config.yaml
num_hidden_layers: 9
hidden_size: 256
n_experts: 128
experts_per_token: 3
d_expert: 128
d_shared_expert: 128
hidden_act: "swiglu"
moe_layers: [0, 1, 2, 3, 4, 5, 6, 7, 8]
router_score: "softmax"
normalize_top_k: true
routed_scale: 1.0
balance_loss: 0.000735
balance_bias: true
n_groups: 8
groups_per_token: 4
init_std_router: 0.0101
lr_router: 0.000601
num_attention_heads: 2
num_key_value_heads: 1
head_dim: 128
vocab_size: 8192
norm: "layernorm"
norm_place: "pre"
norm_eps: 1e-05
positions: "rope"
rope_theta: 10000.0
rope_fraction: 0.5
qk_norm: false
attn_scale: 0.0884
tie_word_embeddings: true
parallel_block: false
init: "normal"
init_std_qkv: 0.0303
init_std_o: 0.00714
init_std_up: 0.0303
init_std_down: 0.0043
optimizer: "soap_variant"
learning_rate: 0.00353
lr_mult_o: 0.932
beta1: 0.95
beta2: 0.95
lr_head: 0.00766
max_grad_norm: 2.0
warmup_steps: 200
schedule: "wsd"
decay_fraction: 0.574
decay_shape: "linear"
final_lr_fraction: 0.0
batch_tokens: 131072
max_seq_len: 384
doc_mask: true
train_tokens: 818900000
max_steps: 6248
dataset: "wikipedia_en"
Below are experts of layer 6 (counted from 0) of a mixture-of-experts language model. Rows are named router (the router's row for the expert), gate (a neuron's input weights, with its number), up (a neuron's input weights, with its number), down (a neuron's output weights, with its number) and show model dimensions 0-255. Each number is 500 + 25 x the weight over its row's rms, rounded and kept within 0 to 999. Numbers have three digits each.
After each expert's rows: a language model's description of what the expert responds to. This comes from a sample of Wikipedia text that the model never trained on.

# expert 7
router:507527524497491538531551519519531502466484543537498494503508494460472499514493477503518494501492504518492448484484532467508452430515532481495498471473490468455512478505474523522469516484521448551522489525474493493464533525515506508489505504571499488471542501522490504467483517506489543458498437503527528543472502450472536491512483500499453501475487494495496506488482474477529521470473516495515511532516487541515523495506508464494506467502539533516490527470575506506448460492480513538526510498528478513451442515495472499510497555503478505481491513537489459504501506475505537487462482525492558523480507518510488457507471519492486522538485524510509489481474472529525550515534465494464504513519520493504495523496518466515516515495501499496476504519466518501468493521486487
gate0:515515489514474520540503468518478510508469514474548444480536530454474513512498501487523490485491542493519474502523485524510488508520502525488462506513461488438474506500468511511490490493521564556460520532505454505506499509491517476491502536514547518507517462546474494480521509458501464480489529475514509500520488436465519508520550507494519524509508491527493522527446530481494501524490505502520468548483504485532471500524531479528520487505510508525499468525514522518502473478471459525483509506494523516554505544555500500524495524535491500552508494530535503523488515535481479554505454481528446458466478514569524488525486508491518497509507481493524478503504497489484542482478471486476557512544495482499512501516471515473532524482476528510530524457528508497503492529500503
up0:511527478516532500547499485537507527504497468516501488534538502530482511526513500532517479472483495483521461546476542482509516514533489494494490488501460466482505448483479486499519506464526518490511493480519525529492533497500523434460509496487476510487504497481525525518526511504502497511487479508539475513527502485521521479531539503462484489507544475489532542530478532501489505501493528502496467504446508503513507472478534513513493567503501564496471465497492489510435467495549478480528508540515510466539506525476544520538483498451468460561477487565495466539503532542454525494522530483542465494469471481474485489500445534491496492472518461481490520498475504466492501511552462490499491480507478506468509511522497508495509538517507513518473496496465494516453515524492530
down0:483470512479495510509493462544510521496499495519520517527499455507488527505478495490487524519505503517500503476485513507546505465459520497491468524497525458521504473525470474490496506448513479455512488463487551504492501509490501459519481477459503507460471559562538473483513466479496525488514503530487484476522527520492473509504526551495516525503522467461480469492513462475502521490508491542504495498503507497502467572507487481512520469473527475484488470519511498478480491514472551529501504505518502483498552451523537485464470522495435543503547500550514437506499519485511535495529539476513539517486518516534498524473519507539537458499450527504498529442482476486509495489513471485531490487489520512529516515475458507505467516469497532510521530528456496507502524545466517
gate1:483494520526500527498598480475500468503484517483540495458474497482469496538529484484514487476490495503467494561502528455468535439532503527521517483497449501496492481460485504502509498479477542540496449500497530459517466529496497485468548442507491512458501469488468467504494513508507497506519524462474479467510494477521518499490518503477494489487491502502541482533483463523480495492482498474512454537506523524481459541531496494512498499481552504532542492484514504478511518483474465528552487520518490491497546482460485528529487552509475476511483527502485537517511508466498490512483447498487476531499528488468458487494446455554476487500446531499475518486501472468518506501507506515520469563513511484525492475517513525496483487484518474496474515525492509511497490500501464
up1:474531533520526466480522506471506514514515483485506518574475517459477475460521482535495486491551497526543554493467482542496523489511488504467484480467505510482507497478524473469509491552541491485492475485531492491469527534485484477478458470546522548543464542545476464538529524486504502523499488526464538514523482488527491514516531500471496525473480492488495547476484483527487475506521505523482528521496481497501506507514529490498503480524524508528507535516492513528504486493516483515483508534466487549534504482496488546533534503506495463514452522487444547503489513468448514511503516602517517505544491502525494467522507525512523536455530504514495471463539527492491477483489507497571508488521524488501485472492505526503489505493500510480521502492501494488459494516477492
down1:441470489487527526459495534477503454500483470514531483538462497542497472504505506493524527470516487498537490531486513495478517524496481492510503493499481485493524532502472503521498530459528473507540523464440518470519540535494491555526517510485462516492507487495468508494502490491497507483481484522465504488543511462475569481521500511558544463542488494463520542467506452495480489501506513515485512452475445515500512470536501477537489518525506527493570453507537500482478516505492492529517545520518490472488499535520497465469494482482499511490511496522497507517514531513542479486444522505556489491483518478496478483522505479513487492438481519538527483494513502474502522495483494455491519477478475530486556472529526515511524492487511481534477493478470479479544481551500492
What it handles: Family and ex- prefix. Kinship and life-event words in biographies, such as son, father, married, died, plus word-initial pieces like ex, de, ad, co.

# expert 37
router:479502512534505505510525506523516493501504498529501502488534536527513507484509477523523526527544516500569529492465483472513528492481521463502530476476466500478502490506470523490504497510500504502547502525479477490512490476497503519481499451472500508499552532521456458481479543483477514493496489531542462462507539501504527516472543527528519530471543452505504476517520456495520494527497472527464508504484536502482478503512493557533483548514480445492464494505522516498475464464517507473499513452459538486504486524506506480540467496510466541508497519478469512487515474477505455472534485519523508463520503503526480471509491451534496514498483510465469505516508486491463494505529491522483522547493517524493496505466528478512459530481503423517485584486474477494482521488447526
gate0:513469543513492516519512497505500506515511527533468519503524531509457498502500523533531511489464542500469495499488504489484487490478518476474527502520484456519457500417491574543477531499493466478502520478515542509477481454483465499531540524495497470484496475534499522503493470465505545482512486494498482489471506480540466534535492463502513538549512544455493512491506493496522513508488530502505495500522501511491506515553446508473487477522479504478558515527492476497528508474517497460495485514488519507521483541490538508528480447478504456463553487493493517451496497491508511546505477517534508465543495540532484491494511435521526519460498497496501535498520486485506500532521473552477486498465557499469521493490440519502469501478507504458498521508517489502489511493540511
up0:527521476517445482525519491484478516479481476496517535505489490518444486492542506485516490513485479517477511517524478536530496513488530533474475495488513507505490495527540435457493505491505472485511504516519469474533541547516561502493551536536460495548527497441487477560513495468469481527505524521512539512519519470502529502482474532522511479508493498496531490431518490512489515502537457475510510462500493474492502489476518469534518532482556478516527474513538503477496459521514484510457477470538463464480514512517536535459488504528501521493468500513489493501481532509499500534489515493465475485490459494510502503514532488487475500513484501497483486497533516585468472493493535472504496503505488484528463533489537510513517521521513495484512500481437523505527515540465534
down0:511504443517459493517510513540491520496508514450548546502488477477479484479537525507525486500490451512526524489525515484505535535538486512489469540503473540450505508476535477484494485541499499477489504523504479499457537527518535502466493510453494492496452513487449552511503496466496470484529542510497508543499522481470520500468500535498564506490472483492506449498489480523523507495467512518516523506545518503515458490548468488518476482498475493473462441499530508497560534482475499491499509461548462456504493485506507498505501504527485488489479448486448472491511483502543452506548523488475502461496520506505501482507490531498482466530513519504511455501552538492499510527525505523468454516481481469486529520527488488519491518531497519515505507494451480488533502495479510
gate1:529531487486494532458464527494519509487525583492486511494500540532498552505518486538511510518572485484524502475470493487467487504512501513530517507504496483506523531487459493487491503465482455531524505496476528508521488435529506529514529473492473513456500512519514511533534490492466499534514507470518492517467487511453436485515527469483551535521499480496529532473468489500490472534505518477540547465515497502500510464521435495481470518473455546466460504463535500501466511498504498517531526510465533504499506513531477494528471487506511456487487514472501523494472496489501476499550508472506539457517551506526485519513545488472499516508495515513498525559522512500482503476510484453517505483474502496505493477501514467538472546471493516506513476539480495487545504489489525
up1:539487526513460519542506516546495505465481486521516538467497492507505502456503532530497521482441491499482469501509485486505474494495480502488454523532504499506461476461491468492495504497506529554471468479479486548510524512506471520488479483494503527507480469491504500471467550515495499478475499471537507484545494531461502530511449492481496491520502492484500505476538504533478536480508529507499507513499487583519469470515519504508512475514470571507461469528475508487509537521535509452476488520503514487499460504503519498505528465525489514481519458478497516518488519536470492479500515552517485489465480507503519517537505446517528475522542541495490470506536513432502483516438523493489504544491565465510477484506469480503521488499529460495455490528504525473506508542469494
down1:497522524508512512524531474488515513514504539482539536519494466482512507460497497491545450513512473489505497512498489490493486521522481488471528482478528522468468520548566494531505443479485527474482521535505482524460477470500506506481461530532557480489481536537517492534502463491540499519512518505454514488504500485497542487519467570501491528482496506522529455500516496535505454498498473493472493545457532503487464494425501470477492487486497470497476493505488506451498467499508515548476498492485500504502518533495522535495513503497521488498438489514532496501513519475480518517504498489527454506470526508502494486486494466476492493496500447456498507482529508549499506536485534485501506442554493509520506534504488501504520504468530530514528503479455489552542481485446450
What it handles: Action verbs and endings. Main verbs of speaking, giving and doing in narratives, plus their split endings, such as wrote, took, gave, said, sn(aps), sh(outs).

# expert 48
router:509501516546531481464491518507504517516518539510497509476532495546492514523538496513553528517520538523519516495464453470500513492499508476524493491487508466479500545485496534487501506503495514461562470504510462503521488502524519535475510460515482511513488509503484440448514546457487553517496486492538470493528552509497517512441520482552519467528535440489527532513503498462506529481516487528499474511483493511473525494511498570504504516521477437443459491503502513495460474497510505519498498447513497497470526518510527472513476487495498533530486503448472527510493460554502481485488469543477539471502510514526482523499485458540486523515499463482502469496487478460483502522515475494542505499508511474488483476475501487507505503475461478524480514499473525525495542528508530
gate0:467517516500521491497492526472491450486497506512528523511502514482464456489522538495502474522503499448515513501510461470488522538530502454486490471540535498472497498467490522516500532536502467504470532457533476507492509518485488486503530544527515482451475464506482483505489463500488492454518515474502479447510498516512487497539489492531505496509535482484487468501578510496510459489520564508527476489512498497479514500459432474550517509474500510478475502467510502483510478507477506547476508505518490463513478475507519457505534503481515508494494516524470530508509473501490499532496523495546505523499498545514555491514508437462521551520494472550440502496539486539531504492506491509501494472510495495554504469495482505471518532548487483529492525446470449489472478485499476
up0:531457551506568504524496525513467526498512471507491456482514485493469467439499499456532542504479521481468473494484478515482496525484507491432482494444528517495465496487515509463506519489508474528504497493511486494538483510538487498487486519471486510477473477503518452553504505514480506527483496472514505477501552520493504501509523542545498525517465522476515515496472488498510497466512517511493493522473447496474454513509477523524542492474540469510495498482481524507472461501481476472447521469462513484477484560489501491549467501480510498492505534501532516458495513529514526526516473467534519539512472537494493493496525504527436523511497476526479501481519512517476485513515511515491507543548485526468489520542480539501475532534493468488470510438485447506493501520491517
down0:542460503529499492517502550497506511519478464501520492513558477459533493511457461484537573508484510516527499516470474556514495496534497472527517490505516513537505491516487499525493529471454480471486505510457477451502530502477491529483550493492518487539511475485511490515502503475509484465485526493524504562498539486504516542489462526513484532485490504529543549487507478483509485474456464497537512519521519498535498506501472466454505514467495493470499488491466491528509494503456516497493547492468542518481528505490523503527526493520505469528457485461487464527465507481516494501535498463487489495473472496497538507464497466535484527508512506454511502446541492539505515508501497505523523543515531468450516468460489501455534489463491503558518494480499476515478490535496520
gate1:482509454545441517499528522502504495533518467512499473508523522507478520507516506483474497511475511494483468473449523495482497523477493454529451485509473495456499508506510530488473542492532485520480495542513523530575497512449497487527471507551491485510481478497499499517496471479492500505495477493516521497459520495513481512472489499499505519511544466452471510484523457493514514458510488468502549499467542523503496501500473494511508408476513510499467480515512522493485551505472525476513490548505494497470493523532478472516508491471496548506545488510533500464485500535484500494494470502466552521516503490509508514507475512489529495472542499517497482490526518499548550518483499531462494512476556488478461571505490477489491485490515510520422499515510525531448507519511465
up1:520520599481516425542515501495492487495535483509483522511463472497509478469476514477485480495502495539543517504541529545502524526508558493514516497498460488491527491506488492500512513493478503500468491515500480545463516496517473487498503475559488507484495546537521490477506518492538521480512484496500516499479509503467546503489491493517542497509485514537508488491484471530501486516524491491541485554538510508529507491533516516518495529451483505462475541459518513507500514501500483525469494521451546502503464504473496465478471493502484501485497470508538486501514498460464511478482535482537453478478481508471467468486495535538475517495444463524473517496493481488499525565508495499545517544467476532554501519528471515499502526494492482542486518529533499469513458489491544
down1:518555490498470535497505494464483453451468538501485517453541517521472505502509526520506485512506462493480485458528479531474485500504495490490473532512484505509526533485491562522513512542505446517504464515542499470499471485517512458499497501503515464532512510499559482484534532464478525478530460486527494534482485483476477504505471448511489484450498513512509482501524526490504536472544501517483519488493545538550483479515473524496473498518474479501505459474510520495528527508518513484477475539506501549489508442522449484520490505527472526556505495546454473527473567542514528497475510466487497496511520487476507500461516488533479524513455483482537494517464465485522471534505524507490514499499512505525516475472527511543532491508478462481491516475474484510491475480496506
What it handles: Biographical main verbs. Main verbs right after a person's name or he in career narratives, such as joined, served, won, worked, appointed, graduated.

# expert 44
router:486542474556480527540500497497509507469514490524484531515514497540430474533493492490523487465508507510482548514472553503513497459488511515520500463502495456506472503495495494508502520462522512519494514502495524511522452477526512483499471535494450480524525529490503479464483523506490548489481454469506467480494492484484510521514511521512483481469493512467519485533459526461516532505495480486514510509508482521545531518542516539482461469550497496498491512479569494517498518475491497548485510521497519489493563475536495476505464517481500509553498515463490469476485487521515509522466522500485543532477504477525493448476496512477491479512465479485555493521483441464522518465515544483518486482511453474548518504504524452515512452482463517528484531506476512489486502514497448
gate0:506516487491484546486510525487460502534513475493554496516519529508502512501515452452517516489529488493532472535462517498511509491526521513543485520457471516483496490469508508512478499521491491473454490506456474533478467499537458522490479548479510508479483490491472487506486482505522479466532482504534512475473528522535560464513484505542512552493485462475493508563517497473532523505484486490506512513486497466518465524516512472500555529527448496525524488488512526518508458482500514525489465457477472484542519497445482542536507488478477468505511510562497459473490566495496514463506514539515491512516471487504479541485508500481468481456487480501488516477510477475504488513507498517527483507562503475491535477489530534555531454487526495491528501490472455506478519509484487
up0:542488457497498512514520491488490493509460531506499522482469536505458504514482445534462528464540484486492497538486501466515519531493514475554490509505518496499465482528502490492492479512499508492457492540512518508481502508560534501484485494515552505512479495476474468486453512490508561510571496506500552466476487510547538498515531485473479489495544509500506450516489520515503542468513519459517480489530491487526521486508497452476523520508440469481501490477521537495522499438489497535464504454497495551499507497528467480503483466507515513502495500460518487497500460549470503516473471453524474490501471507443505528497523517565525464457510536499513524502484507553484460465521508509503471475485515481522530460509507483501510482488504517527482509519500505503504508459481515
down0:504548471484488467528542540489496496472484564531527508483499484491442483513497500526524517500514467525470469475494533472484474481488548473457507514502486504510469492460498529513504478550531489527457522528544496471499497550460494456467487504510529491518491559502534494476490520493484538528545520529480489497463491526490511503483507552475506527487520505489509502510495482508482473489477525500471506510517451522540425494457496510532465506510521540469498535530504552473483494502490503524506518539497457507474483486501503485514493469467501451495497462499482517490524496514509526515503505483521495490501504500553522482510506502497492479474514519472507533471564536492475524514520508445464491492499522505492474512478498486528525538434508487490504491478444478452523524473473481
gate1:435474527448492508505479517525497501477519469505503456460486463489460509485556521468471492479478485457534509500456492515525492503486482499509500557517472465573496517526515501484473495505452526513519522503484538485502497504529451519510460547496518453492513514472490549512472491489540541496508501485512512506503506475491472522529552523488538503500470469482520526520496497492490504465469485521482499484499505522515466523516529465482496522542500489546523491483488492499527524519506475504472495478478478497444486509493472521543514475499492497464485532466466531479457479473505471523488477532469493548523472497515492548522464531519429525493499492514524477543487554519517484491510520499458500518556479508461491480514471471495502487515463520513493506517483453478502480512519505
up1:487480519533484478539504491465467519501482507520495518518465461539521496509517469516484521508518495557469507535554487491474523514467525515499491484442485504494483433472553522513521490545533498517522503474475460505479504490538466494493483495484531488495534497492489455522531486539514510480494500505495521504462479514441486519526495502532483481444496516558484498478458519493521473508512512542496516488479513505500494465486475457498494473492493519445459504551440508517497515488491538482532472482529458471522510511479500495450571504496514483501494529462529499504497474541542496493472505506515511490497485494471530479523514484501471473526539501478535511483533494501496484550484470524479442517465499490518517496496539484524508472511495439447540503506498529504498516517483490
down1:501499503502502539477528493558505501503496492496545493485495518515491523466538507476495456486470499469446480508523520470536477460534485517529521456522462493490535520499529523508521488490489501494506443545513539486523498534519528500522495497485540468473471528468486522483473508525523480548506487503486521491465499498447527473513507523459540482474482497465501475502475512527508493503451489476564492485504520501548525519516510491503529465504555507514489496543533467475523505493511487549485556466477474520547496462487479470515514469502502490430515485525530536469528522548509488497545489479494534535493477460504486536506481533505474524493482472512466480502486486499507523456488491475510507482474471497508483533474480463521492529499465478497513548507484514487499502512465442
What it handles: Determiners before role nouns. Determiners and possessives introducing a person's role or relation in biographies, e.g. the Governor, his father, her husband.

# expert 13
router:504510484541528506467534499487456483514511472467507504533490509501500467463478557522494480454515489516516518498520518530511493500491477572509463478509520470519513522470511495492524529484494507565494499497480500511531500435481502467555465527518505516513530528508508498480444488510493503458461454461486514480491477469496512491494528524519510500499477509496506526528519502501487501532441476472530492515497527533537502493523505494496472483485482477465500521500519450485474531487492523491496518549482489459498481487519510511505481493494519503512479501523537514520485501557481510500473521471525514522467497496522483470517485532499511473462454454485538515536471472510480517486497569524507507485490457530467517492538519513500529517500452471567490533497536548463514526544539460
gate0:516543517508541521466527501455500536492517464487465529500456515504510489499492536427467493473493489489492533552496483498489505492499511525542505564480487496459471484453500450475512520507483537487487518537481529504455483489514465475464484558477509475535527533484501509485469532502501496489493470483476502481478466499513524541499531473495472551485494540464517489495492496483508551492490541528520491524480539483508504468466457485489493487471474537495493519485505487491469497506515497518491489464485469487502509474483530538495515471474504508482495510483516561460528571523456501480510500494521476510515464499515513519481512510478489489496513486495479455497512552527487484496540497501529503500518482458467486431478505553517479528500509507464491552477457482509515485533492527
up0:475489505522513479478480516553477528472530496500469480550481534447488513553485497491497493512466487504529522502506494481482487496499531514515532511461472533506462494508497547473498562511496523494504546501463509512531467449458483487466498546464551510499524514480475502506538501516502498486510521483496478507484475489484511493471589519506458526513514453486503493515491483485502470480495513499538512525504498520469504472496508524485510492488516490490535523483487525491515508527482506547475511506528488470479453463487515493508580463490507487485475480504572504507481506491507481473516505532533508506496514596501484514482555480522507487500487495483509540537496524549497483483497493490519513527491489495493492505489533466478434484494496505449496467490553469463519523484503480
down0:472493490561479458472465518478528483538484506509465482517499480515476531481484523503459511490506497489505489488472493528476497506499510508484537524508500484493513499471496511511489501499513472544544503476490512482512552578540530518425492495473453544541542498519493506493497506489491493480516520531508501542491544493546484504488498494508519520515520515474433507501495510496495507504498506516486490494529491495524566488460476498527535489462530495458510540529452466496509454501505464512513498540497498483464484468538518494485498503463506514505512490468552468443512504480511515495475538492485545463479502527468463444482499503520528468509463494478437478512524520506530505506519523539522499522502509509467522552491521497518529506551531500469463523507494538479486490468518487
gate1:479504496508508538528528504469501496499489488506504518489533522526507505503484488518503461533512488512512491487520466489444514521516545546497471498473534492502509520482505487528526499496531516514514500539517450494525522473488500513526521510519522515523500486433537516508495503501519472474517458556499496518489449523494463522531487477507507479481493497485485534574553482527535496512498534465492514514506498523515536511494541506545478451509537528484502500510558498504493485460510462528494533492516503498501503492544500488541476484517530546513470509529499471509506533492502514488492498452518510553470477500486518508448551528532480489483487439536488492445522493537493528485504484506459450484504501498479466495506486480508471520487463516522471468461512488502476485506402520
up1:535514538483528518505508516495506545472509456470466470436495529526521519489472455504458498448486530543508492499552466497477481490456468524503515455512481492475494457456515548489502581477494480511464522491485503467521475499507464481496494513497489507477516504487482489500487492517538520507448475476500504464500493488458508495531478475511538514554482500515488522489470503513500488499495491498501506485452473459510520504526508507487522493479458507510527498529507500493487471490477462497442486502494502519486464530498545548501506533475533494507495494509548437519439476479486525500504513480492508458533480528490465546526468512474515518500466520502498505519515508512507489487496490479564521497481551470536499512456528502502568485532492489524519494527516491517517505470532495
down1:472489516544460496482554482525492477484525475506508494548479512509525512446470466558503483459497527488454455477494472510495514497552508519520518484519482499484505472538507495510519507506451487489445492511513493529470518476529511500534510480449483544465491514538524480496510479511480536505499506496507489500482518482522496546499500443543482522472495482512511497509518556518515459530533469516492527491496471464490530496515511481477503505435506472501495509467470507564494483570505502521465495496454484532465477455475515527511519464502499506470500505479462495491525493534486513481471488469498467471524551494492513488511500549501517504494467494459524495493520480529490532546534536504524544503494524502511520496479478484481432500495526502489487525470483512493498475497499555
What it handles: Articles before place nouns. Articles and determiners, mostly the, a, its, often starting a sentence about a settlement, building or species in geography text.

# expert 26
router:469470555497514507522518498536483545491572487529469529521528518564531528468489538502475503472513521497474515529518485473496471517478516501512477448481510544458486536511486508501495489499489487539498491501506461521491489506460481460492504494515494487535535503489507455484472489473534486540482487519510497473491497517478558524502509529528507506481499453520484479513500479506525504526468493485481517474505525493537493509536516545485472505522491469415487491476485500483501472502524514503498537507491511496468487525506489488515448453514494497521470494511519529523465465483498521496471478519482516448493455558522490466511471494496495495503511465476460526469485506469444459471535497546546517480476564537523491498477479522511504516509505459502497516504510535492518509540448492
gate0:528488515481479485498525506511537446513485481539499474563519559547477545453476505516523488515489511474442496519501533484517493499491528473516487531502517497482505514519515491511469480479481473509498538497518487478494465504517482469476521449519519519510509515480524510493494508533503491457496537506526505486526509501513508524467494478491489516466475498526488516486502518521515468545495499509516544508484488509471497501517560527524465531490532513446517507431471465495466518489523508502516539444484473509489426483533481506477499492494520539521480477504515472462546496489520535494494451485475491472476521527501499483523478525467527556489501501485459534497501501476490459518482537524540456485530508486469466497472475484484444517468530439483474525513510493536528484486493489
up0:490507505501519509519490493494490464530519515509459478485505523508549503540507514512443512503470454503515534463471539534503481515506537487495538535502524497506471475475501519498508523502506496531533453510517503526496489499503503542525526488547491505508530481487471472497494462518457562489532472442457552536484518508461503497498486528466518495525519486507530482543489488456528498467537476470537514510545514464446470498513492488504486465477496526468468490478528540519487502484481486500494499521478494511512494514509479483483477524513490459541514508493486503518493465545449498496475493527483505522533436483538502500497466508510539455487509472479536475472512463483492466518539500466484524520470480535510482492507448532497510518516457487483474535473480499531511510457562468
down0:467530490496477517510496452486504462525502501489527490500483504487532483445511497477546493518522490540490520495492480485507527519525546514490499493474520488489496498519548524469498479476494581519475498469488489496489488490511495457505490519537492506491472495540522514460517479516476493507453496542480517485491469509519521455527505463528490547493488513505510491507504468523476517522510491504527527477538462502474506498485463499479469477468498485526529502521474520477464511541510462461519516475471569492529490503521529504521520547508505535486476502485489489466494581448528518482509511499511477470525512493531509529484514468476543511490517523486467518515472502513492527502431505511468485472479479514491504503517551448470476526509530485531429482519539458480566523501485496
gate1:488539511501515501508541481523470526470453485506462538515496503493467467486513545474498479481497463482516500433468498482524502514526486479463559486490513526496469480511489552520480492508521476485500435487444491482533535485539460460507499549512490480516480513480524506507562468495453540533529516490506501518528504488482488474477538473492508504500484475499530492475503512520460507495484493514490461501565468510494454465499496582491440475483496505480484497487525470503484510492554510476510526500511522482515486500474489433479469496510502531483493480523482480485478508507489486505529461536485500527526464493527473497521462480529494496503487462509506512492555482502489550462463465518496504505495519511508500513475489493517510486498505523493522474483511513531497486568463472
up1:486524520492529496431530534528512516475446519499510530486477484490526508514449506537481516499557503501477491484520503473502518557492446547486473517516513481514464540488516472470518515506562474476500463518450487503496500527521515517529537521519481477526489523509552525524540513535538522510539466526506461499515538514503484517502491453503515472514482468487529512512523532507473479512473517537502459504492504504478513524494519491481507530519482500498478508480528510504480488491509487493547514509498393522506530482528526502493534446514501491535513495503484491493485550532496506490495514487472533490473500490477492492470489487505518508532495533522468532483488494541491519529489464455474460497460458503482501495528514488503467499515518452482503517527512498547511496482559535
down1:497552524487493485505501520530445506515507529535482506507495502462516511521476501478523480494553508506472491455496497489510522548511472526464497500518509482505501512530521472456486526511485468531487457508560493502494517434509502466540491554500462462516497532482499524482540470474453486509482506479505481502516548492489551489438514483485488504536476508464513464497481497503507482509477489507507471504522492465488496488495506489524465509478480527492509554450515493481529486478514511456483474500574521534494541472514481469482514532518486531535511500541499487503481490518520495576484455505481515463525553511491471502507510536494531472499497466498508474531493486500519495499482489520462538490494543509512500525476497457474518474490495487484510477468496508482519569564496510
What it handles: Prepositions after verbs. Prepositions following a verb or noun in running prose, such as of, into, from, through, using, between.

# expert 41
router:492508490519452481444538517488475531450529456505492510521526458487499469483479496526502534531547477506501528483519481525490553523485463516495484519481488491487521517512475470483522483524477532504476495511555517538506490468543536517505499527533493518534449554516483502481519473508496499504505492484521509536501480488506542438518486520535477502508477487459498495481503451481527532550460481468528487505500500549516489506591506491500483471472502528445474506472481458472499516481513482514473514488514505510544481529526495471503469498507515535523499520515497489495490508531464534498495496530503502495482486478516501481513494454473522477537513488527505503429510468462524484484492509511514497449467484530503480501486512514488509461486481473482496480464520535523541545527525468
gate0:482511496492500506465506486513499503504478499520522489516461461523512489510495488534534462496530498505509514523498484495492492527512524506511487554504494522493475494508472493519486455544436505488517452469559520515522493480494480518491555547523549542479516527488487523448500507474462484463493500503509475505474458487519511453517481519436522566520480499485483518535446496480531524493483521469498445495468481507512466491498507512469481517524517521516535517498496470471491487480493447507478473487513530514424461530504548473504463508484522486517509504503513526521488521475521514487495545481514512484509533499521500579510495517484513461505509527516503474449496507520505492506523529487499490484527534485523499491533448500470523523521556490453507534524464524473465488515481494
up0:508526495500544498552472485495497505499536506470530498470519538519481530468522536425491474515493512514492508493461467527493499549505510525521463490464512507501518477476452481528513460499510472508506470510511509513492536527465486509503521498506527491518499506535524503532511450537481508457490480455443435498505536482506466487499519480531532532504510506562533485456481488486468468523476499472487480553509495500512503494504462511511484491546520474513477469504490453532471466530503497525515497533486551532490495515488464507474521510459530505511508534507522535485443500546529524491529492515529448500536478526522495513505499507556526512479510517477522505505502482516543456526487512550480506467502495502528505499477493515499485562497512501484481536470493479531520500521538487
down0:465507517508488451477561500560487473449531485466521508481486490499558523483457512471525523459505474490513522492523461513501546493432462510516537485465525536437515533469456485495493515505516518513524465472447529501471493501526539467544504471525503483496508499497518482464510509480464472516537511474516490485510533487539475518478489487477491482520504510488504458521485504499493517516518488512514493453482515481519474511499527529501469525463530502493460465489505495506482532470525496458513507520500500490475494510508479523492472496472507525511519476532500501465529520533490472551533486477519539469486524502485470535508531540485501521515483531534513519509482520545472529507504479468550507489499486511489517497492493474515519480483517518498483509501497495479525454516477602
gate1:459476529468483479465497494519463492487529485528483463480486456505493498510527433517511486471520512482511497528497522441521495520500489531483480500491531508495491509510491514508424486492544540480508480485503486554525448495493509521515519496465507482488490506486547458500513513525522495502495436538526493558531524496509486514504536545517477504505525443489508532525495513458517509537518530457495470535491486485511536503540441487536483494507445521506473480449489484503488539505526521523489527517529505465485537507551499504510469484497516505487494536466509496471494544514524503508495508498472476486535501525510505521520447516511500488518511487482533464500538506472527481503496483504486488540473453491506528512504469478487490465498526453455460481507499538537464454493502516
up1:526498495481479522531511492514502512468455498469486530509490473544489506476456488488548518486526486525466514506468522501449482493524489507482514510467475529508466490484529503474522497499520507470473474505506500504491521503472507497538497510535525492496495493507447546538540517503496537525504476441498477517475540503499510551541461506487457494490484462503510483445479504532538518502484500489497484508474515509541519492507475508526500428541454505500487455522454480512479499460480559508484478512469493473506537466530516459508489425484502464487496501510514510486497518512504479499523511490451489519499539486487502508515507451497493510529515497514594457507537530477478500464493499528488466505534446509495468493473526477502505524450519523512479508508484517447475494508524489
down1:500480485537509523487521462448508515520463480475499506511469504494512498495537532520540497511542520476524527527471482526492484510497474501456479505480472525508467498531482524502501506537487495523498494520501492486530518511469487543507531537514479473531478470505469479482432477518520504496499492518536528528486505512521473507499537502501518488514483505506491503516488533476485542527526460502535517466554474504499479478501516493422541511502483485477510493451492495448452466504454497462489512491443499462528482515505471520520513503540513459517491470511547470485498495470518508503509485493537507525529485451529506498490522505437465545499478510477489496533521497519535523503493521528509478444506440491519530454495460453481477482466486483541503499532546500514498528535541506
What it handles: Definite article the. The word the after prepositions, plus entire, whole, consecutive, annual, mostly in sports and history prose.